config.yaml
num_hidden_layers: 10
hidden_size: 160
n_experts: 192
experts_per_token: 4
d_expert: 64
d_shared_expert: 0
hidden_act: "swiglu"
moe_layers: [0, 1, 2, 3, 4, 5, 6, 7, 8, 9]
router_score: "softmax"
normalize_top_k: false
routed_scale: 1.0
balance_loss: 0.00477
balance_bias: false
router_z_loss: 0.001
router_bias: true
init_std_router: 0.0073
lr_router: 0.00243
num_attention_heads: 2
num_key_value_heads: 1
head_dim: 64
vocab_size: 8192
norm: "rmsnorm"
norm_place: "pre"
norm_eps: 1e-06
positions: "rope"
rope_theta: 10000.0
rope_fraction: 1.0
qk_norm: false
attn_scale: 0.125
tie_word_embeddings: true
parallel_block: false
extras: ["capped logits"]
init: "trunc"
init_std_qkv: 0.0637
init_std_o: 0.0159
init_std_up: 0.0637
init_std_down: 0.00851
optimizer: "muon_variant"
learning_rate: 0.012
lr_mult_o: 4.0
beta1: 0.95
lr_head: 0.0211
max_grad_norm: 2.0
warmup_steps: 200
schedule: "wsd"
decay_fraction: 0.665
decay_shape: "linear"
final_lr_fraction: 0.0
batch_tokens: 131072
max_seq_len: 384
doc_mask: true
train_tokens: 656700000
max_steps: 5011
dataset: "wikipedia_en"
Below are experts of layer 5 (counted from 0) of a mixture-of-experts language model. Rows are named router (the router's row for the expert) and show model dimensions 0-159. Each number is 50 + 12 x the weight over its row's rms, rounded and kept within 0 to 99.
Before each expert's rows: "gets" lists some tokens that make up at least twice as much of what it gets as of all text. This comes from a sample of Wikipedia text that the model never trained on. Tokens count by the router's weight.

# expert 134
gets: "ian", "'", "an", "–", "n", "ia"
router:53 27 59 55 53 43 43 44 63 41 62 60 42 60 72 42 37 48 43 42 41 62 30 36 62 63 52 46 29 58 65 52 26 57 62 58 43 41 39 84 32 45 41 50 88 53 70 26 45 73 40 44 37 60 40 42 36 51 49 60 70 31 46 30 70 26 47 53 58 35 53 34 51 43 68 50 58 65 46 46 42 51 40 50 59 44 55 32 43 37 66 49 59 37 53 44 76 52 51 57 67 39 56 33 49 42 47 50 40 39 39 56 39 56 36 31 53 70 52 40 56 54 56 39 43 42 51 45 52 35 43 65 68 46 55 47 52 48 45 39 38 61 60 38 48 55 59 33 45 63 60 53 28 81 47 52 60 60 43 62

# expert 35
gets: "'", "’", "ian", " brother", " Conservative", " writer"
router:56 22 50 65 46 42 37 50 71 43 60 55 32 53 71 31 42 50 49 44 24 63 38 43 58 61 50 60 34 68 50 44 33 50 70 65 51 43 53 65 38 50 33 39 62 46 62 34 52 74 50 35 39 57 45 35 38 39 55 47 78 42 38 34 69 32 47 51 52 45 58 26 51 49 44 39 63 60 47 46 49 52 51 55 47 35 51 33 43 35 68 48 41 34 62 38 64 60 54 58 77 43 70 45 45 52 36 43 38 50 45 56 28 57 37 42 41 66 79 25 65 40 58 28 44 48 43 55 57 38 50 66 63 44 59 58 53 41 48 48 25 56 56 48 54 51 64 61 44 50 51 45 30 71 38 36 52 57 33 55

# expert 165
gets: "1", "2", "3", " O", " Ca", "Br"
router:41 49 38 59 63 37 42 54 50 50 48 64 49 57 56 59 40 50 60 41 35 70 50 50 78 58 64 47 23 75 59 42 42 69 53 66 39 40 48 48 34 49 27 36 60 56 62 44 51 63 47 41 61 56 38 36 43 63 35 70 54 26 57 44 56 53 24 47 44 45 61 43 52 50 52 37 75 50 49 57 51 36 27 45 39 45 58 39 44 43 70 28 70 49 67 45 79 75 62 63 70 54 61 44 36 40 30 30 38 43 46 66 42 48 37 41 43 43 51 39 60 54 69 43 47 45 58 69 41 52 31 54 51 41 57 56 56 38 48 28 49 65 51 33 57 36 59 45 43 58 65 47 41 62 23 39 55 52 32 53

# expert 83
gets: " life", "==", " career", "History", "s", " =="
router:41 42 40 70 56 31 34 59 64 52 46 55 39 62 73 32 50 63 57 41 32 43 61 42 46 42 59 60 46 61 67 69 46 64 70 61 36 23 25 60 50 72 37 26 55 70 66 44 64 64 35 43 49 53 39 26 23 36 43 60 43 44 37 41 59 25 54 65 45 55 54 47 48 50 51 44 47 50 48 55 69 29 42 57 57 68 49 37 53 58 55 36 69 45 56 25 57 60 44 60 64 38 56 42 49 39 44 51 26 50 59 41 23 63 40 32 33 59 50 43 54 33 61 47 41 45 54 63 42 50 26 55 45 48 67 59 60 45 45 41 33 57 55 53 63 45 64 35 46 61 46 52 44 57 37 35 57 56 35 59

# expert 44
gets: "ly", " not", " was", " is", " have", " be"
router:28 38 33 58 70 45 46 81 56 43 40 43 50 61 51 34 40 59 54 29 41 72 50 38 58 73 67 56 41 52 52 59 46 59 62 56 46 34 43 48 41 56 45 51 44 44 46 36 48 52 40 37 53 63 53 45 31 60 48 46 69 46 45 47 52 44 47 62 37 23 39 37 54 61 42 47 56 41 52 45 63 41 48 60 31 50 46 39 62 63 71 30 60 42 65 51 83 50 60 51 53 48 65 32 45 28 41 43 47 65 48 63 41 59 39 52 35 68 66 39 74 36 50 64 34 49 49 70 42 56 29 51 39 47 46 50 57 40 41 18 32 47 59 27 60 31 63 61 37 61 68 48 43 72 44 44 55 63 60 69

# expert 7
gets: " |", " ", ";", "–", "%", " –"
router:47 42 50 51 56 48 43 53 53 42 45 60 48 59 52 60 50 66 38 35 41 57 33 43 66 59 60 56 42 56 64 52 47 62 60 60 37 45 48 61 29 55 41 43 52 57 61 42 61 54 49 50 48 65 34 57 45 66 47 67 49 27 63 39 72 48 43 56 47 38 61 24 58 60 70 43 55 37 50 73 55 45 32 39 49 42 62 50 50 50 55 32 68 39 66 52 80 58 67 72 67 56 60 34 49 39 33 27 16 56 44 54 42 64 44 40 38 42 62 17 64 54 71 49 42 46 55 64 55 56 31 52 56 54 54 58 64 44 50 42 40 59 55 45 69 20 56 44 48 49 66 41 51 72 38 34 79 39 32 61

# expert 157
gets: " ", " /", "–", " −", " (−", " Goals"
router:41 54 51 49 70 48 39 55 49 57 47 41 36 66 79 35 24 80 43 37 51 60 43 32 59 57 54 57 35 69 70 56 34 75 80 58 49 21 60 58 38 64 42 57 58 45 44 42 58 45 44 47 44 60 43 44 46 60 30 57 56 26 59 45 58 31 38 61 45 49 53 46 59 78 67 24 48 52 60 57 48 44 44 44 56 48 55 32 47 49 55 47 54 28 55 45 75 52 59 86 54 47 44 47 44 46 34 41 38 57 47 55 38 49 41 52 31 58 62 37 58 44 67 46 41 51 52 53 48 56 48 52 51 42 65 59 63 38 52 39 19 69 63 46 53 30 56 51 47 49 68 41 45 66 47 46 63 49 34 57

# expert 6
gets: " |", " ", ";", " (", "%", "–"
router:48 30 48 57 51 41 49 56 62 58 56 49 49 53 43 66 39 74 51 29 38 62 27 49 60 67 51 60 29 61 56 53 47 54 67 45 52 30 54 53 29 59 37 41 45 39 51 39 49 63 43 22 47 71 42 50 36 50 43 63 55 25 64 46 62 48 38 66 46 45 53 32 53 54 73 25 62 51 45 60 55 45 27 54 55 45 53 24 42 51 64 35 63 28 58 30 71 54 67 65 69 48 56 48 47 55 39 51 37 47 44 58 28 43 37 48 50 54 55 28 56 49 61 52 36 48 57 59 44 41 43 64 52 30 67 60 60 31 37 40 52 54 40 39 61 25 51 54 36 53 84 41 42 66 44 32 56 42 46 59

# expert 172
gets: "ru", "ba", "ga", "bo", "ma", "fa"
router:24 62 29 57 49 51 47 66 53 47 35 58 41 54 64 51 41 56 40 51 45 60 46 29 63 62 63 54 26 60 66 57 45 66 62 49 37 51 37 51 44 58 51 49 52 53 67 55 68 51 47 41 38 61 21 48 32 48 44 45 39 35 65 41 49 36 42 57 42 57 59 31 61 53 49 44 51 52 42 46 56 43 17 65 44 30 57 42 47 43 39 37 65 36 59 54 50 54 64 69 63 22 55 45 35 37 41 40 42 70 51 62 53 52 40 58 45 60 73 46 75 36 36 56 49 60 66 55 30 57 41 56 59 42 56 47 63 25 80 37 45 62 50 42 59 48 65 56 47 35 51 35 31 57 50 15 61 43 41 67

# expert 36
gets: " ", " which", " who", " that", " when", " It"
router:38 35 50 73 68 45 42 60 50 59 49 44 40 58 49 57 32 69 52 53 34 75 30 46 60 69 62 60 33 59 60 49 23 61 61 64 55 36 48 52 36 62 39 47 75 52 59 42 44 52 50 47 60 69 42 35 47 53 41 65 55 20 39 41 61 42 28 56 45 37 54 34 52 42 67 29 62 38 48 44 53 49 33 43 41 47 54 35 55 38 61 30 64 41 54 48 71 53 79 59 70 45 60 43 37 43 35 38 40 60 41 57 38 51 32 43 63 48 58 35 60 47 70 38 36 41 58 52 51 40 41 57 59 39 52 52 78 42 33 47 43 48 56 36 61 37 65 46 43 65 79 49 55 60 46 29 64 53 44 61

# expert 185
gets: "E", "V", "U", "K", "L", "N"
router:37 33 37 60 49 50 34 54 51 58 59 57 45 60 62 48 35 54 57 54 43 56 35 42 65 61 52 68 37 57 45 46 39 57 62 60 41 29 43 48 40 54 50 40 63 32 48 41 52 78 50 43 66 41 38 39 50 40 52 65 54 32 53 40 54 48 33 51 49 31 44 35 60 50 69 33 62 47 53 43 38 34 41 45 36 61 61 51 48 56 70 40 62 36 56 40 80 64 67 80 75 34 66 42 45 47 39 54 27 49 41 37 49 56 47 40 55 50 54 33 65 35 55 32 33 42 45 54 39 58 46 49 40 24 49 51 68 44 57 33 39 53 73 23 75 35 48 37 33 64 45 61 39 65 46 29 62 63 39 53

# expert 101
gets: " in", " at", " from", " of", " on", " to"
router:42 40 34 52 54 39 47 74 52 58 46 67 38 68 62 37 36 70 38 41 24 62 33 27 69 78 49 39 36 52 50 58 26 61 52 63 31 47 38 54 47 53 44 31 61 57 42 46 70 50 52 53 52 59 34 33 43 51 47 41 47 42 61 58 52 48 46 54 48 51 40 38 58 71 55 34 67 48 44 62 55 44 38 49 50 46 59 37 61 52 50 32 59 39 50 49 60 62 47 63 60 28 70 45 38 44 37 42 50 51 33 48 44 47 42 48 47 50 51 36 73 23 62 54 31 56 41 48 39 56 29 69 39 43 64 66 60 30 57 28 40 66 61 27 61 48 63 28 31 54 72 57 48 71 45 52 69 52 47 55

# expert 135
gets: " Me", " I", " My", " You", " Do", " A"
router:26 37 33 75 62 47 38 54 54 45 31 52 43 42 58 63 33 56 47 31 41 66 40 39 59 67 72 49 29 56 59 37 36 59 67 70 45 44 42 49 34 58 26 41 46 47 60 44 68 64 47 36 64 62 40 40 38 62 54 45 54 39 57 54 60 37 41 28 27 22 60 39 60 50 51 42 44 52 39 48 66 49 58 49 34 61 70 29 53 55 73 43 57 47 53 30 72 54 50 56 71 41 42 47 43 37 41 55 16 42 47 51 53 49 32 46 42 57 67 26 73 19 48 63 58 55 37 55 36 71 44 64 54 56 49 49 55 51 38 39 44 56 60 55 57 42 56 42 43 56 59 53 38 57 38 37 48 58 49 54

# expert 141
gets: "at", "y", "ar", "ad", "ur", "il"
router:32 39 32 52 62 44 47 58 62 54 47 64 59 54 80 60 42 75 60 42 35 54 58 37 62 58 53 64 37 76 38 60 37 58 58 65 45 40 27 60 36 60 42 47 64 52 62 35 74 57 34 45 52 64 46 43 51 65 47 54 56 41 71 43 65 36 47 51 38 25 68 50 59 42 61 51 65 55 61 53 50 44 55 62 42 65 67 51 57 49 66 31 42 43 52 44 61 59 60 75 58 29 62 35 47 34 41 45 31 69 50 49 41 52 53 38 45 62 70 26 82 32 36 65 49 55 45 47 42 66 52 52 43 49 43 48 55 43 62 32 46 55 50 43 54 37 50 57 57 47 50 57 26 53 48 15 58 66 40 50

# expert 37
gets: "}", "°", ")", " |", "\n", "D"
router:43 33 51 65 55 48 39 52 60 51 46 37 39 64 48 47 30 70 46 51 26 60 39 46 63 69 47 67 53 51 69 47 36 62 67 48 62 25 42 56 51 53 46 55 45 40 44 50 50 66 42 36 35 70 53 55 43 45 47 77 54 36 44 35 67 50 51 69 41 28 56 32 59 42 74 33 69 36 49 38 46 45 21 65 65 63 65 42 40 61 59 35 65 45 56 30 79 51 59 77 44 46 64 53 42 46 48 45 31 56 48 49 43 51 41 45 46 69 58 35 51 32 54 55 31 47 54 45 48 48 60 70 53 49 45 53 55 38 52 51 45 53 69 36 48 38 67 51 41 58 71 46 45 49 49 34 77 62 22 58

# expert 131
gets: "\n", "3", ")", " —", " X", " It"
router:37 29 51 69 60 42 49 56 54 60 47 50 37 62 53 64 29 67 50 58 38 61 42 52 59 66 57 59 39 69 60 47 23 67 64 63 63 44 52 54 46 62 45 36 80 61 65 41 45 56 43 46 66 63 41 40 43 47 52 72 51 18 38 41 66 36 42 52 53 37 48 25 51 43 71 26 65 41 46 47 50 51 34 47 38 45 56 37 59 37 62 34 61 50 58 46 72 57 80 59 66 50 63 43 41 38 33 48 40 55 39 56 49 45 37 41 58 48 62 34 57 49 60 39 41 36 56 61 52 49 36 61 70 33 60 54 70 39 40 47 45 44 51 37 55 38 64 40 34 62 67 53 51 67 43 26 66 60 38 60

# expert 124
gets: "s", " round", " League", " Cup", " team", " Team"
router:40 46 35 53 52 39 44 58 63 42 41 52 41 59 81 40 45 68 61 34 31 52 45 33 49 65 46 60 33 75 50 63 41 62 67 54 35 37 47 59 64 56 50 42 54 41 64 51 52 71 41 57 43 51 37 42 50 43 42 66 54 40 56 49 56 47 43 50 48 36 50 44 78 56 67 22 47 46 46 43 48 43 49 57 51 68 50 40 43 65 74 31 58 40 61 41 55 62 54 71 71 52 46 49 51 47 33 48 39 44 52 48 39 38 46 34 32 53 56 53 47 24 60 40 36 51 61 54 34 68 54 57 69 29 62 54 69 27 61 32 22 58 54 50 67 47 67 53 53 54 50 63 35 50 43 14 66 57 48 72

# expert 179
gets: "2", "cell", "7", "ch", "·", "g"
router:41 37 49 57 67 46 53 56 61 56 45 51 44 61 46 42 44 52 53 59 35 53 36 35 65 58 59 44 29 58 71 56 19 48 66 70 57 39 48 58 41 59 42 53 55 43 66 51 52 71 57 29 35 55 49 49 46 42 47 57 47 17 45 41 44 46 36 62 40 47 50 45 70 46 73 41 64 54 42 36 53 44 33 57 50 41 56 44 57 59 54 37 60 39 60 42 75 72 64 57 77 27 61 45 45 45 34 37 42 57 47 46 31 55 32 54 45 40 59 46 52 61 67 45 44 42 58 39 57 72 41 57 51 29 50 40 51 29 33 47 45 69 48 26 54 37 62 51 31 71 41 43 37 62 26 21 72 52 43 57

# expert 130
gets: " of", " in", " for", " Of", " all", " among"
router:53 38 29 49 55 43 40 64 55 46 26 57 44 72 50 47 42 73 49 45 30 72 27 45 73 62 47 44 38 53 44 44 35 79 57 54 38 45 34 56 43 53 40 32 52 57 52 37 61 60 42 47 51 59 37 34 48 65 63 63 46 51 58 48 74 44 35 50 31 46 54 40 56 80 39 38 57 58 51 50 66 48 47 45 55 60 64 47 64 60 45 43 63 44 53 40 63 68 50 54 56 45 64 37 40 47 46 44 33 55 46 60 44 50 50 55 48 58 53 37 52 38 64 64 27 42 38 53 19 65 39 75 44 53 67 64 51 08 54 28 34 60 70 34 50 52 55 39 46 47 60 58 43 63 34 42 61 53 38 61

# expert 48
gets: " ", " con", " re", " co", " sub", " dis"
router:48 32 47 76 66 47 56 46 52 51 46 44 51 59 78 46 37 65 46 39 44 59 37 39 68 64 70 37 32 44 70 55 24 64 54 71 51 41 46 60 39 61 41 36 71 52 61 50 42 55 47 29 42 57 26 39 33 47 37 60 61 31 54 46 59 28 43 57 50 50 53 50 53 52 70 49 52 38 52 50 51 50 37 74 42 44 56 38 42 42 73 51 44 34 52 43 78 48 47 86 64 51 57 40 47 50 38 35 41 48 49 62 37 50 34 37 51 66 47 30 62 49 67 59 41 42 44 50 34 61 43 50 46 48 56 61 44 48 34 49 40 54 70 34 71 24 61 38 30 61 70 44 37 53 41 42 55 45 47 69

# expert 163
gets: "ro", "ter", "te", "ra", "li", "op"
router:43 44 42 57 67 45 56 58 48 42 43 69 39 57 81 41 41 71 69 51 40 62 42 37 69 50 65 49 36 73 70 66 23 50 52 64 33 35 47 60 48 65 49 49 58 33 53 43 66 55 39 38 51 67 43 43 46 57 55 43 50 35 50 45 57 47 40 68 29 46 69 48 63 45 54 64 56 55 44 45 72 37 51 57 41 46 67 56 43 50 52 33 51 39 60 49 58 63 54 75 64 32 66 40 50 27 42 35 41 76 61 59 42 43 40 29 49 54 49 49 72 41 49 64 47 65 48 57 54 66 36 50 43 45 54 52 50 16 69 49 41 66 51 33 47 43 63 65 51 43 39 44 47 65 33 31 73 50 35 61

# expert 144
gets: " of", " to", " for", " by", " with", " from"
router:42 38 37 49 59 40 40 68 54 46 41 55 43 73 60 38 32 74 40 37 38 72 33 32 72 81 57 42 40 53 52 59 37 80 48 56 40 47 43 50 45 65 43 47 45 52 47 34 61 57 46 52 51 52 44 23 43 55 58 60 62 51 57 53 65 46 39 61 38 39 44 38 64 75 46 43 55 50 45 64 64 49 37 41 46 56 56 48 58 64 44 42 54 35 52 47 56 62 51 48 55 43 68 46 38 45 48 34 42 55 49 66 51 56 50 51 34 58 63 31 67 24 60 61 29 47 39 53 38 65 44 77 48 32 55 66 55 22 42 32 34 51 67 30 52 46 54 30 39 45 73 57 49 66 38 51 64 48 27 67

# expert 190
gets: "1", "\n", "2", "3", ")", " released"
router:42 31 48 61 61 39 57 45 58 73 52 36 46 71 56 54 37 69 41 51 30 57 41 48 54 62 70 61 40 56 58 44 20 62 68 64 57 34 52 57 48 56 44 47 72 55 65 42 46 70 36 35 57 70 34 41 48 47 47 63 55 11 39 45 60 36 41 50 60 42 40 35 52 47 75 29 57 33 32 38 49 54 30 44 36 46 63 40 56 41 58 35 54 40 61 44 75 62 73 63 68 50 53 51 46 44 34 42 41 51 43 55 39 40 35 42 59 58 58 31 60 44 64 44 38 32 52 64 50 49 35 44 64 50 62 48 67 36 40 42 49 42 51 36 65 45 62 43 40 70 53 46 48 61 43 32 64 62 37 61

# expert 92
gets: "s", " the", " his", "'", " their", " its"
router:50 37 26 64 64 49 32 58 55 47 50 39 52 68 53 43 41 53 39 47 39 53 31 30 56 73 55 46 40 80 42 52 43 65 59 52 41 37 47 74 33 63 29 22 52 44 65 49 50 59 55 45 49 60 32 46 24 40 53 56 64 34 46 52 65 42 47 52 41 29 50 42 53 52 59 44 70 43 50 63 50 50 51 42 53 49 55 27 40 48 72 44 61 37 67 42 62 57 61 54 64 44 74 35 33 39 39 35 34 42 37 61 36 61 41 46 35 67 45 22 47 28 49 43 33 65 33 71 39 51 43 57 35 47 65 61 58 21 46 46 49 60 59 56 57 43 64 45 55 55 53 48 38 75 48 37 60 48 41 58

# expert 160
gets: " |", "|", ";", ":", ");", "):"
router:56 40 52 57 51 33 42 56 67 63 35 41 50 68 54 53 49 65 42 34 21 59 40 43 56 63 59 57 52 60 46 42 44 54 59 53 51 38 46 66 32 63 40 47 53 53 63 49 59 50 51 35 61 69 39 36 24 51 38 45 53 42 54 44 61 30 30 48 35 13 58 30 67 69 65 48 59 36 55 49 60 47 44 45 48 58 54 49 53 62 45 42 46 29 50 25 65 71 64 66 74 37 52 37 31 47 26 38 46 52 53 70 44 54 41 52 48 45 56 33 66 38 57 48 39 65 35 57 36 61 25 70 33 47 68 40 56 35 48 40 31 46 60 42 70 43 66 38 30 37 66 40 49 55 40 45 52 52 60 55

# expert 69
gets: "1", "2", "3"
router:44 49 37 71 53 36 53 53 65 63 55 44 48 74 55 46 45 49 56 44 36 65 51 50 80 59 71 40 35 70 65 45 29 71 55 72 46 49 49 64 37 59 32 38 57 38 64 36 50 56 58 31 48 73 37 40 46 48 48 65 49 29 54 38 66 45 36 51 40 50 66 36 59 49 53 37 68 43 36 54 63 50 26 60 40 50 55 38 48 41 55 36 62 46 68 44 85 56 62 58 60 42 54 46 30 33 40 37 51 52 48 59 47 55 40 34 55 59 55 45 59 40 63 49 46 41 52 58 42 66 43 56 36 45 55 45 49 26 42 38 36 44 84 35 55 40 60 45 50 57 64 54 37 64 31 28 63 64 34 59

# expert 100
gets: " a", " former", " an", " as", " first", " one"
router:61 32 32 60 56 30 29 65 66 51 41 54 41 65 69 50 33 74 70 25 35 51 28 50 51 73 55 54 46 59 52 57 35 69 60 43 51 40 48 55 40 56 46 50 58 47 60 32 65 52 44 30 44 50 34 34 29 65 32 41 60 33 55 37 60 39 54 47 38 31 35 44 57 52 52 38 64 35 51 60 45 35 38 46 43 59 56 51 37 60 69 36 54 43 64 55 75 56 59 53 70 53 43 40 47 41 49 36 45 42 47 50 49 63 39 50 52 55 65 35 53 44 50 49 36 40 51 69 50 60 46 66 36 40 75 57 62 43 25 35 44 56 59 36 72 37 57 46 60 50 55 32 49 72 46 31 70 40 33 66

# expert 103
gets: "O", "I", "E", "A", "N", "L"
router:43 25 47 78 56 54 46 57 60 60 47 45 37 56 54 54 31 59 54 57 30 54 19 51 72 67 74 66 37 62 52 40 33 62 61 41 46 34 45 56 39 53 28 51 63 46 51 53 49 64 51 58 52 49 46 47 43 53 49 70 55 39 48 40 67 41 44 48 51 22 50 34 44 51 77 34 66 48 52 46 50 55 41 48 40 54 61 38 49 43 43 37 58 41 51 38 69 60 59 71 73 53 63 47 32 46 43 50 37 63 36 45 41 44 50 41 51 65 69 28 66 25 59 54 42 41 67 47 49 54 42 50 60 28 73 45 72 38 40 48 46 51 73 29 52 42 55 43 31 70 59 44 48 61 43 35 64 60 35 57

# expert 125
gets: " of", " in", " from", " by", " at", " on"
router:41 38 23 53 56 36 44 62 59 46 49 72 35 74 59 36 44 62 42 41 32 65 24 28 75 76 49 46 43 49 56 46 34 63 55 67 31 44 35 60 44 60 43 32 62 51 53 29 62 52 49 47 50 55 34 46 39 61 53 41 43 50 58 48 63 44 43 42 42 49 49 38 55 64 53 35 67 43 63 61 63 46 34 48 47 44 64 42 63 56 49 46 53 34 48 43 61 66 49 53 53 34 74 45 38 50 46 34 46 56 36 58 42 60 46 57 45 62 49 24 62 37 67 54 23 49 34 48 29 55 30 70 40 43 58 59 47 35 42 38 40 59 71 28 59 56 55 32 23 43 68 66 43 53 40 50 63 54 42 59

# expert 62
gets: " Al", " Mar", " As", " In", " Lu", " Cor"
router:20 53 39 58 58 30 40 69 59 56 56 60 37 56 41 43 39 62 54 29 42 73 31 47 59 73 65 51 37 54 67 70 35 66 61 60 52 41 46 53 31 61 35 25 51 56 36 28 68 65 56 31 51 56 35 41 45 71 49 48 59 40 64 42 67 28 36 64 29 40 60 33 69 56 49 41 52 49 51 60 65 41 51 46 21 46 62 39 54 46 59 48 74 47 61 39 70 77 41 67 66 42 44 48 36 37 39 44 42 44 44 55 47 41 42 47 39 51 52 42 71 52 42 64 43 47 50 48 42 60 50 60 49 49 49 48 45 55 46 38 49 63 46 34 54 39 45 36 35 55 61 50 40 59 31 27 66 39 44 59

# expert 176
gets: "0", "5", "%", " million", "6", "3"
router:56 35 42 56 60 47 43 54 57 47 27 36 48 66 52 43 45 70 55 29 43 56 35 52 69 56 64 49 30 52 58 52 26 80 68 74 47 39 47 50 24 50 33 45 56 37 65 34 57 81 58 36 42 66 45 41 44 56 54 60 61 26 50 44 63 32 43 51 34 40 50 32 81 66 38 40 61 54 46 65 43 28 44 55 50 50 50 42 46 53 57 41 61 41 59 47 69 59 54 57 50 45 50 41 40 24 47 39 38 49 52 51 41 54 37 40 47 56 60 40 50 41 53 62 25 51 37 50 41 55 48 48 61 44 47 63 72 21 50 41 39 45 70 39 46 42 69 60 46 38 65 50 40 67 42 32 66 66 33 51

# expert 52
gets: " place", " medal", " medalist", " race", ")", " Place"
router:46 45 43 58 50 40 40 51 45 38 31 42 46 56 65 68 49 70 37 47 17 57 38 33 56 63 48 60 41 58 58 56 39 53 65 78 47 41 50 59 57 56 43 43 66 60 61 47 50 77 48 52 47 59 24 37 44 48 45 55 65 34 41 25 51 31 45 55 46 51 45 29 76 60 74 20 54 47 39 42 40 35 35 61 47 51 50 25 45 47 54 31 62 45 48 46 61 71 61 80 65 47 67 46 54 54 44 55 40 55 53 62 43 41 34 46 39 42 68 42 54 47 67 40 41 44 60 55 37 37 40 47 53 53 68 58 66 41 40 37 28 56 55 40 58 57 58 59 45 44 59 54 46 52 38 17 72 63 56 50

# expert 118
gets: "9", "0", "7", "8", "\n", "5"
router:38 30 47 69 58 42 48 57 57 59 49 44 36 61 52 60 34 71 47 51 34 60 32 54 60 71 57 59 33 63 60 48 22 59 61 66 64 36 51 56 44 56 44 39 72 60 64 44 46 58 50 52 62 67 41 40 47 49 47 70 51 17 34 44 56 32 40 50 50 32 51 27 49 47 68 29 61 40 36 48 48 45 24 46 41 46 59 36 57 40 58 31 63 47 58 48 76 54 79 54 63 41 55 42 46 41 35 42 35 59 35 59 41 47 31 42 63 50 60 38 53 48 61 40 38 39 62 59 53 40 34 57 63 32 54 50 71 37 38 48 47 47 56 39 62 39 63 44 38 66 72 47 49 65 44 30 59 52 32 63

# expert 65
gets: "\n", "==", " ==", "===", " =", " ==="
router:44 45 39 68 55 20 34 62 65 50 46 54 20 52 49 46 31 43 51 37 33 59 59 43 49 60 53 36 48 82 59 56 44 70 64 61 47 43 48 69 47 60 50 46 55 59 56 45 59 68 39 34 54 59 40 47 30 41 38 56 48 37 39 36 64 43 47 70 37 39 53 40 59 58 73 36 56 54 40 53 57 36 21 50 61 41 63 34 51 63 52 44 51 43 59 24 58 58 60 81 51 33 72 32 39 46 51 48 43 53 54 59 36 46 48 39 25 64 58 44 61 43 63 54 24 38 55 64 41 61 40 62 61 39 61 72 53 45 54 26 41 57 58 39 72 51 50 42 42 61 47 64 45 59 40 48 54 60 29 51

# expert 72
gets: "s", "es", "ers", "ations", "ions", "ities"
router:27 38 41 68 54 42 53 75 80 47 46 46 42 53 55 38 52 63 42 34 27 59 54 35 47 64 66 52 50 56 61 62 49 65 67 71 50 31 49 55 45 62 37 36 63 42 61 51 42 64 41 45 51 59 43 38 23 40 48 61 63 38 39 27 52 28 55 68 42 36 52 40 70 68 59 35 57 42 55 63 57 41 46 52 41 64 48 38 54 55 70 41 74 48 48 51 64 63 50 51 58 58 61 46 46 43 39 48 49 78 56 52 43 47 41 43 48 64 57 43 63 30 62 52 49 51 36 61 37 63 25 54 49 40 55 72 63 30 36 41 34 55 67 43 49 42 74 51 40 58 47 68 31 63 37 28 50 65 39 53

# expert 97
gets: ",", " and", "),", "\",", " &", " or"
router:38 43 28 66 59 39 34 69 78 54 52 61 50 62 56 51 29 51 49 33 47 66 37 44 60 73 65 41 41 62 64 47 33 64 70 72 42 37 33 62 33 48 44 47 67 59 50 36 50 51 53 44 63 71 41 54 29 46 46 49 60 45 61 30 71 44 46 58 37 33 46 26 54 58 48 48 57 51 37 52 56 48 41 60 35 44 48 33 53 62 60 38 72 39 46 47 73 62 65 53 62 48 62 38 38 53 41 34 52 66 54 47 49 50 40 41 44 47 54 32 65 40 54 40 24 45 37 71 43 46 32 64 45 39 55 66 58 34 46 47 36 49 66 31 74 29 70 32 51 46 51 55 45 56 39 51 58 45 55 69

# expert 152
gets: " the", " his", " her", "s", " their", " its"
router:58 42 25 66 62 36 35 58 52 49 47 51 49 66 55 50 31 52 46 33 35 65 36 32 58 83 69 47 35 70 48 68 42 68 64 48 32 30 50 74 34 67 38 35 55 50 64 44 58 53 53 46 47 57 30 38 22 59 42 46 55 31 46 50 67 45 48 51 36 36 47 39 57 50 54 53 59 43 49 62 59 45 54 44 54 48 65 31 42 58 71 44 50 37 72 45 55 54 43 51 79 46 58 28 43 29 54 34 40 53 51 57 43 62 41 57 43 66 46 29 47 32 47 49 40 65 40 71 47 51 44 56 29 46 65 66 65 37 40 45 43 67 59 53 60 33 64 39 44 57 56 43 39 71 47 35 57 55 48 63

# expert 133
gets: "P", " P", "W", "B", "V", "R"
router:56 35 47 73 52 49 41 68 62 49 44 48 47 47 55 50 47 52 54 57 50 74 35 41 62 53 43 51 36 56 54 47 37 57 61 62 57 36 49 53 46 50 43 52 58 40 47 36 57 74 37 41 58 60 43 31 54 46 42 71 43 29 46 53 55 45 39 52 38 43 58 44 76 65 62 46 62 47 56 38 53 30 46 57 31 64 61 40 46 43 76 45 63 49 59 28 81 70 56 99 66 28 52 49 50 25 41 49 37 73 60 49 30 46 54 44 48 53 58 32 56 28 50 44 50 49 46 59 46 52 50 51 65 43 46 47 70 45 53 41 43 53 73 30 57 48 55 48 43 47 57 62 41 43 39 18 51 56 43 54